From a checkpoint of a small mixture-of-experts model trained on Wikipedia: a variant of SOAP for the experts, 272M tokens.
Below are experts of layer 9 (counted from 0) of a mixture-of-experts language model. Rows are named router (the router's row for the expert), up (a neuron's input weights, with its number), down (a neuron's output weights, with its number) and show model dimensions 0-191. Each number is 50 + 12 x the weight over its row's rms, rounded and kept within 0 to 99.
After each expert's rows: a language model's description of what the expert responds to. This comes from a sample of Wikipedia text that the model never trained on.

# expert 11
router:70 38 38 45 42 53 57 34 49 49 51 52 48 59 66 67 50 25 51 60 41 14 55 63 47 70 61 73 61 50 64 40 37 54 40 65 61 34 52 62 37 36 48 47 63 26 45 56 38 43 62 48 51 37 49 41 51 60 42 47 44 68 41 31 30 42 95 55 43 60 44 45 59 72 37 53 63 66 49 56 37 44 48 56 46 61 72 34 59 54 35 58 33 53 39 47 53 57 45 31 65 33 44 44 51 50 54 62 32 53 56 56 53 50 47 61 41 39 53 70 68 36 41 48 65 56 53 56 45 47 80 40 76 52 43 61 33 62 40 67 43 57 62 26 18 53 35 54 56 50 66 34 55 52 55 42 42 61 54 61 48 47 52 27 56 51 55 55 58 40 37 54 68 53 54 34 62 38 65 46 53 48 38 40 50 43 35 54 33 62 35 34
up1:47 50 48 38 49 71 46 29 46 45 32 64 33 54 88 50 69 38 57 33 52 47 53 52 55 50 52 58 56 48 35 42 45 56 13 33 67 39 40 62 39 49 55 39 30 53 69 39 37 40 43 54 35 49 49 50 55 41 64 43 44 28 45 51 61 28 59 56 53 39 53 39 73 56 33 43 57 56 46 51 44 32 58 51 47 44 47 39 67 56 44 53 36 64 40 48 58 38 32 42 57 66 27 50 51 42 53 50 50 49 43 64 62 46 53 70 51 71 57 51 61 21 53 40 47 69 42 55 75 41 49 62 69 36 48 48 55 47 43 73 40 61 53 38 50 64 50 56 72 45 73 39 64 38 44 43 46 68 55 37 44 22 46 48 71 38 58 62 54 52 40 50 43 46 39 42 68 48 41 33 54 49 69 37 64 58 81 74 36 53 37 50
down1:55 55 48 54 53 72 41 62 48 71 45 64 35 49 84 61 43 35 57 25 58 52 59 47 48 38 62 39 32 36 43 51 37 59 62 55 46 64 42 56 60 81 44 70 30 49 81 72 55 45 61 53 36 46 54 51 45 22 42 34 43 57 57 52 60 34 43 44 62 24 66 32 48 41 41 46 41 51 14 59 64 34 45 51 46 45 37 62 67 52 43 64 44 38 42 42 77 66 62 53 39 56 62 42 36 46 24 50 45 73 49 41 59 46 51 44 56 59 40 27 55 60 54 52 52 44 49 52 33 55 55 41 51 51 57 63 60 64 40 53 47 70 51 46 58 65 51 63 74 50 32 33 40 64 69 38 58 41 48 50 59 25 35 37 50 53 42 51 54 50 72 45 57 49 50 46 32 55 50 53 36 50 58 47 61 33 27 47 55 46 52 46
Description: Section headings and line breaks. Line breaks and the == markers opening section headings after a blank line, e.g. ==Reception==, ==Track listing==, plus table row starts.

# expert 3
router:54 41 48 26 26 29 63 29 70 40 59 36 55 51 53 44 41 39 56 62 28 57 31 67 55 72 75 46 64 74 49 40 46 60 36 48 57 47 41 51 52 36 57 35 65 43 64 19 31 56 54 40 68 53 44 40 38 54 52 32 64 56 50 26 37 56 49 36 52 58 40 53 53 43 47 70 41 58 56 46 35 60 51 56 38 57 47 47 77 47 45 44 50 51 27 58 46 53 59 50 64 52 47 55 56 32 64 56 46 38 42 54 44 68 55 76 37 42 49 66 65 46 55 51 71 68 40 42 60 50 66 47 62 46 39 44 49 69 59 53 41 61 77 47 34 38 40 58 49 49 70 61 65 39 38 51 49 76 68 52 30 54 60 34 72 43 64 44 47 50 41 65 64 46 57 70 38 41 61 38 79 58 51 47 40 43 42 56 43 68 54 54
up8:62 49 40 68 53 52 63 52 36 57 65 48 39 42 53 48 49 77 52 70 46 60 63 46 54 24 47 43 62 36 53 45 49 28 58 57 40 28 46 53 64 43 42 75 60 57 51 49 36 52 41 54 45 31 44 52 52 62 37 38 41 43 55 71 54 44 71 39 54 78 50 56 61 39 41 37 46 43 51 47 51 60 49 42 58 28 54 38 54 52 41 60 35 29 22 49 66 22 46 36 62 31 63 56 48 30 47 59 51 54 36 36 30 70 50 56 54 43 59 69 47 58 33 43 51 50 58 59 55 54 56 51 63 57 40 39 37 53 41 61 58 45 52 62 66 51 52 37 35 44 53 65 53 61 31 45 39 38 55 37 21 67 80 45 44 63 46 55 30 31 32 71 34 39 41 59 76 52 71 58 50 69 68 49 53 52 77 63 51 53 55 55
down8:69 59 64 60 40 53 54 73 28 55 44 50 41 53 37 34 61 73 64 63 73 56 51 45 72 53 40 55 49 37 53 28 37 38 15 59 43 53 36 37 36 42 59 42 47 60 53 53 37 56 60 57 44 44 64 24 35 38 64 59 63 59 41 63 46 37 53 51 65 49 34 48 46 36 48 54 55 72 58 42 57 44 63 39 60 41 34 40 64 61 41 64 42 38 45 46 81 59 45 57 36 63 40 60 47 41 53 62 59 51 47 40 50 69 47 49 55 52 53 38 58 38 47 76 53 45 23 45 67 53 64 49 45 62 27 57 38 48 60 36 46 39 54 63 41 83 58 44 25 42 53 54 47 45 46 56 79 64 42 48 33 53 61 38 50 52 50 32 39 37 48 67 48 49 63 42 56 35 37 65 41 38 44 60 63 57 47 51 52 16 49 34
Description: Table and section headings. Nouns in section headings, table headers and keys, such as species, round, results, Population, plus markdown table rules and percent signs.

# expert 14
router:69 51 38 50 34 38 68 24 52 60 46 39 69 58 64 64 41 39 59 48 38 45 50 60 41 56 60 66 64 40 45 46 36 38 18 83 60 42 75 57 21 20 56 25 52 38 64 44 36 62 59 55 44 47 60 38 33 60 46 33 46 60 29 39 38 54 58 48 49 53 51 45 73 61 31 50 35 57 69 33 28 51 61 49 48 65 47 42 74 53 29 46 39 55 34 50 45 48 49 52 75 45 37 62 47 36 54 59 46 44 47 43 59 58 61 50 51 40 50 61 63 56 62 61 61 51 62 51 53 45 59 66 51 44 50 59 40 81 58 52 43 51 56 43 40 49 33 62 29 62 58 41 48 39 41 41 44 63 61 45 46 65 36 33 57 52 63 59 66 39 36 47 63 63 50 33 47 46 63 55 59 57 41 37 44 22 24 47 56 52 44 52
up1:39 41 52 39 62 77 60 49 51 48 41 51 74 42 33 65 58 50 41 49 56 44 54 60 60 43 53 39 36 47 58 46 52 60 39 53 61 48 57 48 47 44 45 32 62 34 46 46 57 67 46 62 55 46 40 52 56 49 62 26 46 42 12 34 58 58 62 24 42 37 37 21 61 53 46 46 47 75 47 34 59 46 61 47 30 40 36 33 58 48 55 62 45 54 56 48 65 20 13 71 36 50 49 59 36 40 51 43 65 55 44 26 68 47 67 60 65 53 41 52 58 36 42 50 68 69 32 47 50 51 50 51 70 38 61 49 35 47 36 48 36 45 41 32 45 79 44 49 43 45 49 58 36 32 48 48 47 48 62 36 53 69 43 63 57 51 35 42 49 60 46 54 63 36 37 42 65 56 42 71 47 66 41 35 42 63 65 26 60 71 45 40
down1:59 60 27 42 57 70 58 86 66 43 56 60 52 64 65 28 65 73 44 55 63 48 56 50 54 50 43 75 48 66 66 36 60 64 47 60 33 54 82 53 55 44 40 52 35 55 45 46 52 49 42 47 56 58 50 63 31 48 61 61 41 32 45 40 40 62 33 52 48 38 27 35 49 60 42 62 47 74 47 38 81 44 51 38 37 57 50 30 52 67 63 41 42 41 39 58 57 66 61 41 55 43 37 47 38 52 30 57 52 61 47 57 56 60 55 75 54 41 37 58 65 67 52 55 40 67 51 47 36 63 44 66 52 60 39 33 56 58 63 42 55 54 59 42 56 26 58 39 53 53 55 41 57 36 21 63 58 44 60 64 58 41 40 54 39 48 47 30 44 64 39 54 51 50 44 52 50 37 75 50 33 54 57 40 29 53 82 45 64 41 54 28
Description: Sentence-final periods. Periods and closing punctuation ending sentences or headings (., )., ".", ===), also the pl in airplane.

# expert 19
router:66 53 52 44 39 46 69 44 66 50 39 50 65 74 54 40 54 39 60 54 45 47 29 66 59 47 79 57 69 46 38 33 44 40 36 62 54 52 57 56 42 35 54 48 51 48 46 48 48 48 54 40 62 51 52 43 34 80 31 39 73 40 50 32 49 53 62 38 50 52 31 45 56 52 22 55 52 52 62 43 32 60 60 68 54 58 67 38 46 64 53 30 32 59 34 47 48 59 60 30 44 30 45 67 62 53 56 47 38 43 57 51 50 59 63 46 56 35 60 61 60 33 72 69 50 50 41 36 55 41 73 49 58 49 60 40 41 49 46 67 55 53 61 33 50 34 39 36 21 56 63 47 67 39 50 53 32 72 62 69 41 48 56 35 59 31 54 55 54 34 33 54 50 59 30 48 61 27 38 48 61 55 27 38 46 34 28 54 30 50 39 27
up0:45 26 56 49 35 39 69 57 77 36 27 43 60 46 63 31 48 63 49 43 57 48 60 57 58 39 65 50 52 68 36 25 57 47 58 51 65 56 51 31 54 36 53 53 73 49 70 50 72 42 56 56 50 47 54 66 45 68 38 50 49 41 52 33 70 53 45 47 43 49 46 50 47 42 35 43 49 58 67 45 48 39 61 39 46 70 50 32 58 49 40 58 40 56 59 44 43 57 67 43 64 45 59 62 84 42 37 34 56 46 36 74 59 58 57 46 52 36 38 68 62 48 58 69 52 45 39 51 53 64 50 21 47 29 41 64 39 57 41 52 56 58 41 43 65 61 55 41 12 39 50 46 49 47 34 64 48 43 62 42 42 51 57 55 48 65 76 56 47 68 52 35 62 31 33 44 66 52 78 42 73 28 55 56 76 55 34 49 52 46 47 50
down0:49 50 60 51 47 23 48 50 52 72 55 59 39 60 61 57 47 58 45 67 47 44 44 66 42 45 74 46 40 41 55 64 64 57 76 48 51 47 28 62 46 45 39 61 57 63 48 44 54 47 54 48 50 42 64 64 43 35 56 57 63 71 34 38 40 66 52 69 56 36 57 37 39 77 49 41 50 44 43 37 80 41 54 48 41 43 27 49 35 47 57 52 65 46 55 68 33 62 44 49 48 40 51 40 41 80 47 32 75 27 53 42 77 45 55 55 42 47 51 44 30 48 41 52 32 43 70 64 43 44 38 63 68 45 54 47 45 59 61 42 45 24 54 59 66 59 75 50 47 43 69 42 53 43 48 56 69 35 46 52 45 64 56 36 47 60 49 43 68 78 37 40 54 47 46 41 16 49 66 44 30 45 41 62 68 52 64 52 66 39 62 49
Description: Capitalized word-initial pieces. Capital letters or capital-led fragments beginning a word at a paragraph or quote start, like M of Major, Wh, Th, Ch.

# expert 12
router:62 51 55 30 31 51 54 48 51 61 47 25 57 67 58 51 64 36 59 53 21 32 44 70 39 69 67 60 65 58 65 42 50 48 33 56 55 47 45 63 41 28 56 64 42 37 64 25 34 37 44 56 64 23 54 50 40 52 34 56 56 38 49 23 46 48 56 42 35 62 51 58 57 61 46 60 60 71 56 46 36 63 63 57 48 46 68 37 56 80 33 42 48 58 42 57 50 51 48 44 73 46 40 63 62 50 60 58 36 46 56 50 65 66 57 69 25 38 53 61 65 50 60 54 67 45 52 47 57 33 72 66 63 51 32 69 34 54 35 68 50 58 49 43 38 44 32 52 49 49 56 35 65 38 55 49 50 50 59 50 56 45 47 35 67 51 69 34 55 36 31 60 48 49 46 37 58 49 42 48 47 63 45 41 26 35 48 36 35 69 46 23
up1:56 39 39 42 25 48 61 56 60 49 59 34 39 65 41 51 51 51 58 32 38 51 50 63 51 38 58 56 48 51 42 44 61 45 60 39 60 50 52 70 69 37 51 44 61 50 49 49 37 47 35 51 52 41 53 50 42 49 67 49 61 57 57 62 58 39 78 36 38 49 41 47 52 36 55 27 59 47 47 32 43 73 23 57 47 53 30 29 52 48 42 28 51 47 31 59 57 52 61 59 58 33 62 67 61 55 70 84 51 54 67 58 70 56 69 43 46 42 51 44 63 29 24 55 57 29 52 36 48 51 36 33 55 39 44 44 48 56 44 44 53 66 55 55 62 64 69 31 74 61 15 46 41 41 76 46 49 51 50 48 42 42 47 52 43 70 33 32 59 71 34 52 52 54 59 54 31 44 58 48 50 73 62 39 54 46 73 28 31 58 40 38
down1:55 37 49 58 67 84 43 43 38 68 53 56 60 54 34 54 77 45 44 49 65 43 75 36 44 71 59 50 30 58 53 48 68 57 79 56 47 35 41 59 25 58 50 41 50 32 47 42 49 38 62 41 53 51 49 41 63 48 40 53 34 58 80 58 62 58 64 47 43 66 28 41 53 43 49 74 59 36 50 38 65 73 25 50 66 62 65 71 37 40 73 56 31 44 29 52 41 46 69 52 51 53 51 48 21 42 44 61 44 63 43 42 34 39 62 58 38 28 41 58 48 49 69 29 45 57 63 57 44 71 39 40 50 57 45 59 38 39 46 41 18 51 48 28 52 62 39 63 61 54 62 47 46 45 60 53 58 48 53 21 54 53 44 50 49 54 61 39 31 52 62 41 49 55 59 48 52 51 43 32 44 42 48 49 53 49 40 60 55 55 47 66
Description: Line breaks in infoboxes. Newlines ending infobox fields, list items and table rows, plus a few header words such as Candidate, Player, NRHP.

# expert 23
router:79 52 62 49 54 43 49 43 60 56 51 44 87 66 44 61 66 37 57 60 26 63 37 74 60 57 55 69 48 50 60 41 50 31 35 63 50 42 37 66 52 35 55 47 73 40 41 39 47 57 52 28 69 51 37 29 27 64 55 53 53 48 41 32 40 38 68 33 65 50 47 50 38 62 40 50 52 58 61 46 40 66 63 51 53 60 49 41 61 47 37 31 34 64 36 62 43 56 59 33 56 44 32 45 45 42 54 62 51 29 60 60 34 51 61 48 52 34 49 73 46 44 46 59 75 50 76 19 60 46 59 65 62 40 35 61 43 68 63 53 52 63 70 47 53 34 46 61 59 66 59 44 44 41 56 52 51 66 47 70 49 57 36 41 57 31 42 47 47 41 42 57 41 60 26 50 46 32 49 54 54 50 41 52 32 34 47 45 23 41 44 46
up8:43 38 61 48 49 49 48 50 51 59 54 40 54 52 28 48 58 44 58 50 23 73 56 51 31 38 63 73 62 31 28 25 57 34 64 40 57 43 47 53 78 46 37 58 35 52 39 51 41 61 74 51 68 41 46 38 25 56 33 57 55 70 40 57 45 45 58 54 63 47 51 60 35 64 51 53 27 36 77 87 49 59 50 45 67 73 55 42 50 52 51 53 42 52 55 50 59 58 57 36 42 55 48 56 27 27 57 47 49 34 47 47 51 44 48 54 21 49 71 42 60 48 52 60 31 28 48 41 57 33 61 60 65 55 58 36 37 51 63 82 49 83 67 48 60 45 49 48 47 60 49 38 45 44 49 43 47 36 69 32 29 54 45 57 39 42 25 52 50 62 52 48 49 50 50 47 44 46 64 52 50 62 55 47 47 70 49 51 58 62 32 55
down8:59 41 65 30 40 57 50 49 65 58 54 34 40 46 42 59 34 47 66 39 41 45 62 37 29 53 51 40 70 28 56 64 53 38 35 52 48 56 31 43 68 10 38 41 60 62 46 81 44 54 61 43 60 43 45 54 50 32 35 59 54 56 52 34 53 52 56 62 48 68 53 40 48 48 53 29 63 46 45 45 47 62 44 44 65 59 41 44 50 63 71 37 46 36 47 47 46 34 59 39 33 46 56 57 57 62 52 46 23 40 58 62 44 48 50 46 57 31 34 68 25 50 67 59 22 53 67 55 46 47 66 63 54 37 67 54 30 69 51 44 64 51 60 50 44 53 44 32 40 58 54 66 28 34 43 53 70 39 65 61 64 58 45 64 36 38 48 60 50 44 50 62 64 58 37 54 72 57 53 63 85 40 31 58 52 54 66 48 62 39 40 69
Description: Name-internal word pieces. Middle and end pieces of surnames and place names, e.g. -kov, -berg, -ington, w in Milwaukee, en in Moreno.

# expert 27
router:54 40 41 33 48 52 60 46 52 43 64 49 75 55 65 50 60 33 69 66 36 58 42 57 37 59 61 49 54 55 51 54 49 40 30 50 70 49 43 71 43 50 63 62 53 37 36 58 49 69 29 41 71 51 65 36 35 51 34 23 58 40 55 35 39 42 57 42 38 62 30 64 41 41 41 68 57 64 71 43 47 62 48 66 62 61 60 39 55 58 47 38 27 64 23 62 45 47 42 49 56 44 38 58 42 47 60 35 46 39 66 52 37 51 71 48 42 41 56 61 60 48 55 65 59 60 38 33 54 44 55 59 65 44 56 83 50 53 68 58 59 42 61 31 36 39 34 33 42 47 57 69 72 47 43 68 46 82 45 62 34 67 44 45 57 61 57 37 65 33 42 62 40 54 33 58 60 45 47 48 57 53 43 36 33 35 47 37 32 56 36 29
up5:40 42 33 42 71 61 51 53 44 48 28 64 71 45 44 45 55 58 51 45 45 40 46 27 45 56 63 43 51 49 48 47 35 38 40 61 61 55 47 62 40 37 42 57 43 54 56 54 53 24 54 43 70 48 72 48 45 46 60 40 57 51 47 48 52 47 51 50 65 39 35 41 47 61 50 62 34 34 47 75 51 63 36 61 60 60 43 61 59 42 34 66 71 53 48 64 59 41 66 49 44 38 46 56 59 64 53 52 33 55 57 50 49 61 43 44 59 50 64 65 53 71 64 60 38 60 59 30 74 66 41 47 61 55 58 28 69 50 53 57 23 28 31 43 12 64 52 37 39 50 50 28 64 55 55 44 28 57 62 63 29 47 48 73 56 48 70 26 30 62 58 36 72 49 46 70 55 62 50 54 24 31 64 32 56 57 54 36 40 41 57 47
down5:35 53 50 58 67 51 37 50 27 34 50 51 43 69 44 44 53 50 57 32 44 54 58 59 42 53 61 46 47 31 29 43 45 54 42 56 52 66 40 62 55 33 50 45 55 67 42 47 43 41 47 53 34 54 46 73 32 36 46 74 68 45 17 50 51 53 53 44 37 57 52 47 43 50 47 64 40 46 61 63 49 36 70 56 54 48 41 48 49 52 50 56 43 48 57 51 72 49 62 54 57 75 53 49 37 40 27 59 75 49 69 35 34 65 63 47 67 39 57 40 45 50 60 54 52 37 48 38 69 49 49 45 49 43 50 40 42 68 30 79 59 39 39 62 24 57 46 35 35 61 51 44 86 18 54 55 42 53 44 55 42 52 29 39 38 29 49 20 46 48 63 52 56 53 39 76 63 42 69 63 42 49 63 44 73 58 61 31 42 59 40 34
Description: Asian and Slavic name syllables. Pieces inside South Asian, Arabic, Slavic or Chinese names after capitals like K, J, Z, Y, such as Z-ah-ir, V-ish-waroopam.

# expert 20
router:52 44 40 61 41 37 68 36 64 59 45 48 60 62 48 71 51 41 58 70 38 57 30 60 41 58 61 47 60 51 53 30 32 51 39 48 42 39 54 62 33 39 53 58 50 39 49 34 56 62 54 46 60 41 63 35 33 55 36 38 63 66 29 54 54 53 65 27 39 56 36 36 54 30 40 57 70 62 66 39 40 71 56 40 66 58 48 42 39 43 38 32 52 65 43 45 37 52 56 38 49 37 37 60 53 55 53 53 33 49 62 68 58 56 71 46 46 44 51 57 59 17 41 58 77 71 53 36 50 40 52 68 44 37 58 62 63 66 42 82 56 62 60 33 44 42 39 30 49 75 72 55 55 52 54 66 59 54 53 62 52 60 46 53 66 61 61 55 48 22 36 44 44 47 43 34 57 38 39 54 53 49 45 10 53 51 43 53 50 51 28 45
up4:25 66 39 61 40 60 59 50 39 43 30 30 54 45 54 37 56 57 35 45 44 56 64 44 28 51 44 49 28 55 50 41 67 49 31 64 30 57 68 58 44 40 54 59 37 46 48 47 61 21 50 56 66 43 53 56 48 67 60 47 64 57 62 61 20 60 54 52 52 66 29 37 60 43 45 35 44 52 23 41 57 67 33 47 55 39 75 34 49 41 39 76 43 68 58 47 40 60 69 52 49 48 47 56 44 50 33 61 42 43 52 40 48 43 46 55 36 71 47 43 58 52 51 62 47 62 70 43 68 37 43 68 51 46 28 62 37 35 45 57 59 54 60 56 51 20 70 65 58 62 47 59 66 56 63 56 50 43 50 64 24 51 23 34 47 68 73 32 50 30 51 59 38 64 59 65 61 51 61 51 59 47 42 51 58 46 62 53 51 57 31 53
down4:56 23 27 62 46 50 37 62 33 50 36 42 53 60 33 68 39 66 57 40 34 59 52 35 35 56 55 49 11 57 31 56 44 47 54 59 55 57 62 47 48 36 32 23 62 57 47 32 44 50 44 65 34 54 64 46 32 47 50 35 54 86 40 50 51 53 43 46 64 55 44 61 54 37 39 52 71 47 55 50 63 50 47 72 63 63 67 58 44 48 61 82 57 38 48 50 54 33 57 60 76 47 61 55 39 54 53 67 51 63 41 38 59 53 67 49 57 49 39 47 50 51 46 53 53 52 61 48 66 58 51 35 38 67 65 38 53 51 59 46 71 59 39 58 55 55 65 39 64 48 52 72 68 64 43 32 57 53 38 33 52 58 37 38 47 43 59 38 76 46 54 49 33 55 41 48 68 57 77 39 58 45 58 49 44 44 25 47 81 38 41 56
Description: Verb stems after prefixes. Verb pieces and auxiliaries after prefixes or was/to/not, e.g. en in disenfranchised and unenforceable, have, been, avoid, learn.

# expert 24
router:61 52 55 52 29 44 65 36 49 58 56 42 54 52 62 60 52 27 66 64 50 28 44 71 46 66 56 63 56 56 46 57 40 60 42 62 53 43 51 58 34 28 70 50 63 44 66 35 38 47 42 41 52 28 45 44 36 55 31 45 58 60 52 24 39 45 72 30 33 59 34 70 58 58 42 77 57 54 60 34 42 62 69 65 54 71 59 44 58 57 44 41 25 54 34 70 40 51 40 43 55 28 51 68 61 50 56 48 38 45 43 72 55 59 69 47 40 43 33 72 63 41 46 59 74 54 46 43 66 44 68 50 64 51 38 69 36 59 47 52 45 43 60 44 51 38 37 60 31 49 70 42 69 38 35 41 20 70 52 63 34 55 39 42 69 49 45 55 59 30 40 73 56 51 50 33 53 47 52 45 47 55 37 41 48 38 44 48 45 62 50 43
up0:35 69 50 64 43 63 66 40 72 39 60 47 47 55 58 41 58 48 25 86 50 43 64 30 64 35 60 47 57 62 37 61 68 67 39 46 34 47 36 42 34 59 40 31 63 72 44 26 53 52 44 59 49 44 65 41 47 68 61 56 49 39 43 44 58 56 50 45 60 63 56 47 65 64 64 46 32 57 53 40 35 68 69 55 62 61 20 72 53 42 59 75 33 36 56 51 51 62 51 41 46 68 44 52 49 40 66 64 56 55 44 61 36 52 45 39 61 55 20 65 62 62 52 39 74 53 35 41 49 50 58 40 37 47 50 65 52 43 59 56 61 53 63 52 36 44 48 55 51 61 47 57 46 42 50 48 47 49 41 44 60 41 54 18 68 46 66 42 63 33 58 44 56 63 70 45 68 39 47 61 46 34 49 43 29 27 75 46 57 44 42 45
down0:46 54 66 46 48 45 42 52 65 51 85 65 63 44 44 55 49 61 43 45 50 57 40 32 49 47 83 69 43 44 54 54 41 48 59 64 39 52 41 54 49 58 54 35 67 61 55 43 59 58 56 56 43 63 55 69 35 68 58 46 45 51 39 59 36 60 58 40 43 64 55 59 40 51 60 37 22 53 59 53 57 28 58 38 49 42 43 32 70 61 59 50 59 55 37 48 62 50 48 62 60 48 47 49 54 48 37 47 24 53 73 55 45 51 50 43 57 34 28 73 52 66 52 62 66 52 45 44 52 29 49 27 50 68 45 59 44 49 56 42 51 46 60 44 49 55 44 45 72 68 49 65 26 78 37 57 50 51 76 63 31 61 57 56 68 25 46 42 34 70 52 48 46 58 51 41 63 80 49 27 73 49 67 69 63 66 57 72 62 40 42 68
Description: Determiners the and its. Definite articles and possessive determiners starting noun phrases, chiefly the and The, also its, their, whose.

# expert 21
router:61 49 50 44 48 26 60 37 52 31 42 40 53 53 55 44 64 32 58 67 41 34 50 47 39 69 46 53 59 68 42 46 40 54 40 69 81 32 52 55 43 36 65 38 72 33 58 33 53 38 37 32 52 38 67 48 44 59 44 39 53 41 35 43 41 32 49 40 33 58 41 47 35 79 15 50 45 54 66 40 29 52 51 52 65 58 47 36 45 75 29 39 52 61 41 63 43 46 44 46 49 36 42 53 63 35 57 42 50 44 65 69 47 54 65 68 54 33 40 69 42 38 55 57 52 50 53 50 63 26 74 56 47 45 35 71 40 55 60 70 51 48 54 42 38 28 27 43 38 46 62 65 53 48 40 60 49 55 71 68 45 53 54 57 63 57 66 48 34 36 49 61 49 30 40 58 45 37 52 50 66 76 44 29 43 34 52 44 47 57 47 43
up8:61 45 65 39 30 39 44 50 44 46 35 49 60 64 37 51 77 40 42 24 50 72 56 29 58 40 31 34 61 50 75 60 45 73 32 31 54 15 40 59 38 59 44 39 67 31 39 59 62 44 56 53 60 36 72 72 36 36 59 61 32 52 42 53 54 71 51 42 64 46 42 48 42 52 48 48 48 46 36 59 50 65 51 55 50 47 25 77 63 37 37 39 52 67 39 70 42 48 38 52 69 41 51 32 62 68 59 62 56 44 39 68 45 54 40 41 58 40 55 56 61 33 71 42 49 55 68 62 49 53 53 47 48 59 34 30 47 59 31 51 58 52 35 54 46 29 37 58 53 43 46 62 64 46 39 55 36 62 48 49 50 47 58 54 38 73 45 49 52 31 20 46 46 60 33 29 51 55 62 64 56 52 40 60 38 56 39 60 48 49 51 39
down8:81 44 66 29 46 50 51 59 60 56 28 26 51 68 33 23 49 50 62 53 44 60 37 42 50 49 40 42 46 33 59 50 57 43 29 42 27 43 42 42 40 53 40 67 41 45 51 33 32 39 62 63 47 52 47 37 32 32 57 32 29 57 40 50 53 40 53 57 45 41 40 62 50 52 48 55 47 47 30 43 28 52 35 61 43 43 17 67 76 38 62 65 49 62 49 59 45 47 42 61 50 41 65 49 42 49 37 61 58 59 56 69 42 42 41 31 48 69 57 29 37 43 53 51 21 44 69 46 74 37 41 44 51 75 45 42 27 57 38 47 54 47 47 61 79 31 40 71 39 47 49 47 60 43 51 65 46 48 56 52 27 47 47 65 56 63 57 67 54 43 27 48 46 56 34 58 43 57 38 42 46 55 56 43 42 58 53 53 71 55 29 49
Description: Family and role nouns. Nouns for relatives, positions and degrees after a, his or the, such as daughter, father, member, director, master.

# expert 18
router:52 67 54 38 43 40 55 44 56 40 69 40 53 75 56 49 68 37 60 45 38 63 40 65 32 52 65 61 65 58 53 51 44 50 42 44 52 40 53 55 50 38 65 38 60 50 48 33 43 60 58 42 62 35 60 46 49 69 56 51 60 36 24 39 50 50 60 44 32 63 47 62 49 52 24 70 51 71 61 30 52 57 53 69 59 62 59 29 48 53 29 40 46 54 42 64 47 44 33 49 54 35 42 52 59 19 78 50 49 28 50 51 48 64 65 58 49 46 45 66 49 51 65 51 50 50 53 28 51 30 57 52 49 45 29 70 31 36 37 61 38 48 56 33 43 41 40 53 27 69 78 49 68 49 50 46 48 48 48 52 58 50 36 44 59 35 78 44 67 48 50 72 48 58 51 49 39 26 38 62 56 68 35 26 39 37 47 30 42 75 40 41
up23:55 30 50 57 56 52 43 27 44 67 48 40 54 42 42 40 49 43 56 38 49 64 45 56 33 41 63 37 76 69 37 54 74 52 52 45 31 46 30 61 57 63 40 51 56 65 65 42 48 44 62 50 56 71 46 36 58 55 44 68 56 33 32 64 63 48 38 55 50 61 66 36 49 57 34 58 38 60 43 55 48 60 41 34 38 55 36 59 71 61 33 54 51 55 59 59 33 38 71 51 33 59 45 48 58 64 35 53 69 23 56 52 39 77 55 67 47 48 52 57 43 38 45 55 38 61 44 31 34 39 37 54 67 33 32 82 36 44 36 61 53 45 65 50 48 44 56 37 24 74 57 38 57 56 43 28 50 60 33 49 48 51 51 48 53 69 53 49 49 62 49 49 33 35 49 53 44 36 57 66 51 49 59 53 37 30 37 34 54 76 54 19
down23:59 44 45 37 36 52 56 57 52 57 59 73 56 37 58 32 41 66 38 58 68 59 53 34 63 60 66 52 32 67 53 57 56 39 57 31 36 69 23 45 60 35 59 24 69 50 50 47 57 39 68 62 57 46 59 59 43 59 42 42 47 41 55 70 47 56 41 57 35 51 43 60 36 45 44 59 72 54 47 34 45 63 56 50 61 57 69 58 57 37 66 50 55 55 43 65 45 40 68 61 47 53 53 55 52 54 70 33 76 58 50 32 52 74 38 43 18 66 59 33 51 48 33 75 47 56 40 47 23 62 42 56 58 55 52 64 52 56 48 49 35 52 46 51 45 38 51 36 43 36 63 59 44 56 24 30 48 63 59 63 57 49 42 62 57 61 75 45 49 74 54 56 39 35 67 71 50 69 55 75 54 29 49 55 53 30 40 40 52 44 64 38
Description: Function words in sports careers. Articles, possessives and prepositions in sports biographies, such as the, a, his, for, plus prefixes like al(umni), pro, anti.

# expert 8
router:76 42 48 37 39 30 64 34 65 48 57 42 55 46 53 48 43 46 68 73 43 37 43 60 53 58 60 58 67 54 59 41 25 49 34 73 53 34 56 60 38 28 64 38 65 53 55 26 37 44 40 45 54 40 56 37 38 65 45 28 51 57 46 45 36 35 59 47 50 74 33 54 58 53 34 62 67 57 56 36 36 53 48 58 58 57 69 39 51 57 30 37 31 50 46 63 56 44 46 43 70 42 32 65 66 44 58 23 37 46 40 67 44 60 56 65 37 25 51 71 63 52 48 52 62 56 51 44 56 44 74 57 57 49 45 50 40 69 44 57 40 48 65 51 35 33 37 61 42 47 71 46 59 39 49 59 43 74 58 60 39 68 51 30 62 39 52 40 56 43 37 77 53 48 51 54 62 43 61 48 56 62 44 29 49 24 37 52 44 53 50 23
up8:56 40 50 38 52 66 61 51 56 67 39 52 60 36 46 44 44 68 40 49 41 33 39 69 45 62 23 39 81 49 56 50 52 23 38 66 68 55 27 48 55 60 33 49 66 63 51 45 40 48 36 44 56 40 34 54 44 32 39 47 54 63 75 43 67 49 54 42 49 60 45 35 70 40 51 69 52 47 51 30 36 56 43 61 40 43 56 45 32 56 54 55 62 48 61 42 54 36 24 58 37 44 67 60 38 40 57 20 29 79 57 33 46 35 35 69 52 32 46 39 59 67 56 58 46 47 51 40 46 60 39 47 56 65 65 51 54 47 36 57 53 63 50 46 53 56 59 31 64 46 72 44 57 54 51 64 36 42 60 42 52 35 44 33 37 43 43 46 64 38 60 52 38 25 60 60 46 42 54 35 54 63 34 18 47 50 48 39 29 58 26 57
down8:44 31 47 39 49 47 46 43 49 61 29 47 53 38 30 53 56 50 36 55 57 34 36 60 41 43 65 67 41 43 79 58 52 66 55 62 43 46 61 57 65 54 50 35 63 51 51 46 46 43 69 32 46 48 47 15 67 55 52 52 38 62 55 70 49 46 61 30 41 59 51 57 60 47 60 52 25 56 55 43 43 50 44 57 43 33 49 64 46 60 39 61 58 45 41 55 56 58 51 47 56 48 52 43 60 70 51 71 63 65 63 38 47 50 60 53 38 41 60 05 46 57 46 51 60 52 49 54 42 52 53 40 60 29 58 48 54 50 65 38 61 64 37 50 73 54 69 64 54 56 39 58 70 77 54 49 32 35 44 25 77 40 76 51 57 51 60 32 60 31 61 63 42 41 66 46 39 45 15 62 31 55 54 36 62 44 61 31 53 60 41 64
Description: Plural and abstract nouns. Noun endings and general nouns, often plural, closing a noun phrase, such as games, programs, industry, series, suburbs, supervision.